{
  "balance_loss": 0.00726,
  "init_std_router": 0.0276,
  "lr_router": 0.000395,
  "grad_clip": 1.0,
  "batch_tokens": 32768
}
Below are experts of layer 3 (counted from 0) of a mixture-of-experts language model. Rows are named router (the router's row for the expert), gate (a neuron's input weights, with its number), up (a neuron's input weights, with its number), down (a neuron's output weights, with its number) and show model dimensions 192-255. Each number is 500 + 40 x the weight over its row's rms, rounded and kept within 0 to 999. Numbers have three digits each.
After each expert's rows: a language model's description of what the expert responds to; "raises" lists some tokens whose logits its average output raises strongly, later layers aside. This comes from a sample of Wikipedia text that the model never trained on.

# expert 8
router:599537526490511492504560447497517488588555462504503526480442475518530455513487531535467565554482525420548488483527494536489479529437509523507543515462450512573469459498465473484483444512481461
gate2:556530513489548480453550498545479501542504506559553536487535492500534492448445495529496513432507426500507526440516493522489518490432467534509536428461555511448468475575487447530451463505550556
up2:471520411552537510546501482411570514536492475436481527531542496490463496499497490517489521562530521471439532524493454515466525509594532444514400512507480534580412609500520486453469527496477471
down2:512485521525515468469429488510511523551534468526531447435511539410425519545504538490471514501576525469488514590492511530519439500466565497412457504446503445435559523474521470473521514518508480
gate3:501496479432453492482489520508524477485506448486485467469472549492527524588465483513469453533484509524426551497504545533528507441429495559431430524540469549569502541523490465482454478449456470
up3:528456483539488504536511473464449493475502388495529516514527506447460581546565494439550524522493500520478542485486512557556522545461466548498506544516520513537454431471436558470516489567580514
down3:511543555474529463500543517513490486444471512457547494518496481515490578429475476497442447528497424529554463527454542561485460530571477501590556537462544551503553520413525451512602491464465493
What it handles: Final or middle syllables of names and words after an opening piece, like Shakesp-ear-e, Leg-end, Camer-oon, Philipp-ine.
raises: ",", "ers", "er", " and", " to", "'s"

# expert 19
router:489513451501451505526534465515524460563481466520487576545467473469450449492491504504514470452537476480459520478462476530579523429432485515509440499463460479488539474444556480497440517469541520
gate0:482517553432520481461521493524592550507477517529550560551478463543479480516504457457493487543546472470498584396455518538463499439524451480527469390533530535513435534543511503509493506483510525
up0:541456482428490561511425469470445451481538434398490522444527562466491499434481552546486518534450510518492474522442519410491502573508553514546474527470531488499530526481479418509501471535478506
down0:522457484483470433498466441502499555505488558504529472530472565462526528533532501514541504503498574511487468488479542402575497493508511443454501618526453545479517481546545502502508462488482565
gate1:514456508520509482452583558493493579446425532490481566503501471449487440491483501471497465488446520465425496518499533485465489457541522528502515455495457550489506425482552601532444434540494526
up1:470529472482498486458522503527473549479445536545507476490577501514498500544501501430455498549402525521465538479575499433495478456471551515503473411453471577402480528466563464518465441466533543
down1:481468439510545493515447463507488376492439470515423436466466443466546512507449453490471500492460540577464508480510563485518530492476458470478522507419511440510472567497547504490500538396456542
What it handles: Prepositions and punctuation in sports-club text, especially for in "plays for" or "Qualification for", plus league names and colons in infoboxes.
raises: "ing", "oring", "ored", "ud", "it", "ub"

# expert 0
router:507472518587477532544517506384559496500525433528542513483524467499520486450511449481449591437463498488512465577464494484492536529477504503481430546552518510519478452474446558535448477560521542
gate2:493449494461454564508492470530489485493508499456584558518453536482482460468462458545584474448517534495425511497536545567495549468470414455520468532535557493499537547591467480564483493528491518
up2:438513454497554483459492617464525403531502494537437489467556501481482507457560554429441540570446492554571516499477540523543414507513510521541494491529500543490494504469521555472516477527543593
down2:478452460564455441479493570540479441437518491468486507540450553472521440537491507583514457529493522504539509541452458505514528478494506490503487484462506532564535495561515530491519554479458468
gate3:529537534474571481444452410445491505456521453515495476549494559536525475469459505545501573516481510444515404530564537399464496500491493470493508502558531494480487461547556507503492593478536533
up3:446524450533474500488528531518522508491410511507486571497494400462446521547490484484543425491556484537467562510492520581494479551492479539503556512461495481539588570458485515490512413508454476
down3:527534466529538539503418527554541446510482543476513536530548508454448567566468490505494532549484463554533466504475578476561516510476465497440481551561443577468543482477535461558486500505498538
What it handles: Century digits starting a year (20, 19, 18 in 2011, 1938) and dashes in year ranges like 2003–2012, plus closing quotes and brackets.
raises: " of", ".\n", "18", " to", " or", " in"

# expert 9
router:450519543437493462568536479450518472491542464491509482485452424491442491452500533591452557527436568517488491522443509503541475447477461569456476513546520480522436464514478480510542461462547505
gate0:437517508521428515511540466506476461513485477450468432454493463533466516500424468580533521458438494487490533523472521530510517437479500503492485604524504536526401562424529526496493469476495445
up0:490547444535453497502557444514462474504510522471496444509491476521466512528421470593463523431427513485450565534444442586462500445505486509481522565536550480587454551501508563490447408450495472
down0:463447554518566462487578461414503506478515514473571481500536511451546516483471500509508520494505549449527469482519571489518606492492540433471530493540500465529517481571494481480546477481493475
gate1:541464502515463572452507593462500430437496455463486502487522493471500441581512499448524538554549540542532427501509538487544498551486597547422476537513470451471479483399462466574556504409532551
up1:515511460483427481515450529491491432491464435437481481492546581553502502506594509501422609590510539495466516487502503465464563498560509524528504470483527434483483527405471492495515496462483519
down1:479459531440440527543506458507471565540424532438528500518559565531554460481473538501521527531527438484415520439551500434483502515472447487551492452495493506524509523499426491485550472484546559
What it handles: Pieces completing a word after an initial capital, like olog in Bologna, overn in Governors, plus topic nouns like military, political, business, States.
raises: "'s", " and", ",", "ist", ".", "is"

# expert 23
router:557507492561514466511476581441529558586495544459517503472433482514537476482476459524511473472525515476515467573603469474445553485506502580459498478473548534531494542462518442516521508514506527
gate2:458514488528550500485429482488545552472527533505535522471412531491467514460649515487580497497441571470538478503520475553485558541487532484437506446505476485572479475573432502480491510530445527
up2:449490564379421517512563485504408432508460493538478429591560478535526460552407488522470472414494401585455477491485504475530496438433427505558542530501488529499469467485537507548531487527528494
down2:455437468472493493464459444502497477540482526473487508513477520530538539479458565442502458532428539523449517496540517537482464464499556538503546497499524441457515504414515496500478539522493560
gate3:498533435510554567565489486516430515530459575535516503480469546474482455531483465561504514555507495498536516495504405459408519476488495494523460498517582492449442553549501539416546492441466511
up3:521592465532544498493492414498554550489498621528505497442407516440457467536509434542535505497495518521511481531542440453461473492519528552480442522490549504459467559584513530438533450471449535
down3:528451464477435549449519515509567505501447473536544477489493524499529551512558544519579461526462480498532491390430459562506456518544494438503448587486546439478529502547498484470536510498453436
What it handles: Middle syllables like as, o, r, ol, os inside names and words, especially Pr-as in Indian names such as Prasad, and capital R starting Raleigh.
raises: "in", "est", "ot", "iv", "un", "ode"

# expert 5
router:472569485518456472500452494521565521498523480499530490503479444506512460491565565483482565580513510500458525444482568511413497566497449558480442530432548518430487550493468524455445497503430568
gate2:530502515421535514471481490519559567500470505463471460532509483558503492482494447556509474451542450535456510493514564546473479529492475472534503499432481451499563501463536506465457534546550464
up2:527460444536451488523462525573482561445495574574470488533462421510535595494488506528531508398591480449496552497514517458458504476469517574477482466513527538501459559531527446580474571500504543
down2:486563433503516556448457468464477466518477621536524575527481476549500465517549536516482469576521512550461489420486583533446521518485503585552485490534486512506525453566445496483486512536526539
gate3:472529510442519519468496500530484484449574514486513531549460565354600491518493507582511485543512439479517549551508448480517532547531495464501508518490538546487510524555526523568453434552494515
up3:528489559530475453495492451550486470531436509485481491506501514514458465474491500492529568455578512528536472457517493493522500525440485492490446485513503460435450547480488504438491510580498531
down3:504465511494536501554532461524503518460476432475461508553471518458506428543491524427492530505504542430447470542528478537553460486482526602573490522495507509470526528576456518580543494506534533
What it handles: Middle pieces of proper names and coordinates, such as st in Wilstermann, ir in Emirates, ″N in coordinates, plus given names like Henry, Victoria.
raises: " of", ",", " and", "is", "ia", "ist"

# expert 17
router:558527556486497533471414502506487426539494491519512433462519542507500520523466521553548441450488550526548437436479435479512523511471499473542453518485488433531445498533526504464490497526480543
gate2:516499573490473516530462484460452582455515447529451490548498474548583532502472547496506533479517465496500501475537538482434520464522485449529503488520531533499532556464519459508480480524464467
up2:496508449566530511467524480596544428497466509466550486521469496484464475507559487581519514461540465490504476464477566491565463570506561538474433486548572552523496383581471512583510492527523504
down2:562508511458491450557433467452473546506500529527484499546549426479542510541534504485472502537454474450466533482535488493483450513570610502462525467447568474518496490481536516530458523502429470
gate3:472444496550507512447513522477425485497497418527513444451444454530569534527483518477516528563489398458542503594459473446547532484468514504541467440478434492479472480443473566508525472537496470
up3:549522503431490491525473520522555517513516553492475571565529538451438429436497498470502510425469580536434526440500489540482461533503492519474521526504585511541469491541517495517521537449517471
down3:510488511527520474523529506471563467490501508513534433440534497511491516517520437463530610484483492576507522501478553510594413569461479522479519593506549419540458526565456520538510454474455530
What it handles: Digits and ranking adjectives like first, second, highest, Best, National, International, mostly after the or a, in awards and competition text.
raises: ",", " and", ".", "-", " in"

# expert 14
router:480577485505488484486543437517507505562520474484427575533425507500474490498496494576513513545530586530490483496453509505526482523477418487482475512435390450481451455524525574531502422539459513
gate2:511483498457549535496512467471501587507531531452514501521486498515496478534485491460443502492482485545495444528457499537509477533422483492488493435499500458555469428474445568537496517378472519
up2:507558575531495502544508534511559498446448491436487514485431493491486437474538496483517537519541458456455538550459524474468497501487480498467474576455528477511556496541539504448457410575490523
down2:502553471488551574493518539500503525469487445472437495574555563542563473533482446485481422593498462498467503442471427472406559534492580471528492447520454451470481515511490529521493488546492515
gate3:526579517519454579457557529503453533538519441472564435435547475490512524481493521489485610549499500542468431478473516469619510506441572468550536478520554507448535571453544440442469529541446509
up3:539555559548482558480534562528431504490484483536531504428477459559471571570503487475438564490521491466499496503457460509527542514533516419519569452480540496435516486467510505517477494565451436
down3:490461475506526468467530495548518534494552496529497509537436540506488477519513429556480450484518446520464582511487430479480452496527480532524513487553450478537471561515447519511503441512585569
What it handles: Digits after decimal points or inside numbers in statistics and tables, such as 2.92, 34.87%, dates like 24 August.
raises: "0", ",", "8", "5", "4", " and"

# expert 3
router:566546483500586522444475523562486462456446500523467536522458450459477534493543495535494596433517515520542510542525476556509452546480448468445515445471569550493513420526517601521454542529514448
gate2:516453470549555490527513461449501518484459458494484542496468556510530522459509430478467432517546495453506536593572482503507490511514549508594456502499439582501579582494453564531486495493515474
up2:552444472525477520429474481490514508547459497531527528534436535468463444506494491492532498537523562473499528485528532547554446466513488517429448507462487497440556552528501519521512508477567519
down2:529457464442560483486491486461479492524510498497503505538464526501475525456522450468584460507569501451433489514484469452518492468480571504479511530540482480479503538460522488565478566534588522
gate3:502490497407503479497521528493469433548438547547471508441508449408494502466490583615503508439515503459512477537522509509489558498533508587588485544545484510527485531476428505547467491508469515
up3:460500441525529512560451482499546551447540476464565499559508521558511435464488421434499496476519502538487512480492507536532417515456513485456519461448512520509554512563544485480549484535524529
down3:504506507481446508530418511546565475465542469467441455562492500486488518446432448498535506520500470564523446509561507559425529487430474477562490478456462532484535463475518541508508479533453418
What it handles: Prepositions and similar linking words such as after, with, by, under, behind, following, usually followed by the, a or his.
raises: "or", "c", "in", "ed", "app", "r"

# expert 22
router:511520454484481465509524449508525484543555480541544514453479550500517521570466439577485468492520479474496547514561513531562503439402484507472443451448485424522478478491477462443486493478513499
gate2:427485457453544559414534467418481527499538477535487513515585474428478536564509429501518507466505481471491486539547487490504531519477460529476458509459482541560491543474520437508500487447565420
up2:571516460519465462533491518579558455522435471459480401487472526574551502422482548511481537524506457472493526453424510532436515430542489436489487489533497460427563466546522498404514474526473560
down2:569524495481547555564527518499481472494442507540473481579519509467536486433456517475482484477510517521488523505543495526524419523465542492494512441565502518488427502467484509434503534526486471
gate3:530533443516492537518514508452492480506480543501518484490488507489463482462522540437494507551477458537433483506488454484473442472523505510493453569464435537532576488455495454412528546481548518
up3:499478513423458457478508500489566505485466443526536446500475523544489463410494499488525591457490518519493466532467457491487468411481471495458511487466517523569591576420431478485514503509495505
down3:442508469421511497447452483471469566453513469514454491459489546586524450473462515479532465457513526503477503462521460446496476447532507501493540520545465477547423462442544487501507489528506547
What it handles: Hyphens opening lines of infobox and taxonomy lists, like - Elevation: or - Class:, plus table pipes at line start and 's.
raises: " Other", " Notable", " •", " Rel", " respond"

# expert 15
router:536552475492440470471466511452465503486526452502436512521527460521493532530505505537544447437475551494667499465489519492465542517486514461480454461479473520413454438449484495482484508505471501
gate2:473516419530533446443480483544513510491436499522475432502549537544496434522549540469484481404512514501539531536478547549535445540475545527483528486524572525499495478554505515508562420475513473
up2:496474382564567394533439513454421440452468508523521497503511488517476477465563488477501453435481537471523485540513496483489500492554492511546505541420499456469440455471525536448569492450478423
down2:512502443571478538488436515603489577508506466522484486516595517485478531539503478466492500437523492567559511421532516491554491464569529474484493524526530522490458504394451552523424500479480494
gate3:497522450514471529513492480508507468480457492560503471465543483504482440546381454441538517504481595522509540475549518474473433503462460512535484510525559526532481354453489536534484498427488490
up3:514481514519506547446470523484468495538446534518476476509538478489479488556558500494533516466532472564433520564486509530460463584551486512550505468440524537552523462531511493496513580422519530
down3:432512522454482439532516417498458469445489519446529460522602540475508481488480559488429520486488551557502480509497497472556482462485537477473475520483517500506486541461525552449488531527530476
What it handles: Word-final suffixes completing common English words, such as ing, ed, ation, ure, ment, as in exposure, eliminating, insemination.
raises: ".", " in", " as", " out", ",", ";"

# expert 12
router:614512469481526456433449530439549468561541486624532494492414469524494525435451482503546513455425486429554539513462452566471464483492508558508510435501438406589539565479568549543450492506520525
gate2:456531540469524457505474485472498504461471483580512549497519488474559450485521496463451498487542446418481542507495489460397466452496432520494556514466435497494529468541471471491549504516511484
up2:514525455489520438464424494569485493496488490537498484530454523486531464481499443532493497551525379526524589498513578510515479563453434478467531474534402497494373494569475452530498417512553500
down2:552444553481432453496538521506437474536478575513542524462516535443523514491514510552527469523508472450498492499494467549534468490492544527497465521476481419566553604448564545565424525499446489
gate3:578539461485490513492504572492446511504530471441417493455516533492508571519431390531499504446523466545531496493502545580516501530459522494486543504506488404470546481458545482434524499500530499
up3:499496475500464475510516531515436442501544475505471557498529441518459498496478389548539543412510525470468515483478521548528487546447510568496491497490454444505512562516569435483550494479471528
down3:445532464469518467504506466522563511539480542496503493501515486452471516527464566509485467515516546584434492455537430561504505493376540572471477518464532571568516462462512528532533496550551482
What it handles: Double line breaks after sentences or infobox lists, and == or === markers opening and closing section headings.
raises: "===", "==", "====", "-", "|", "On"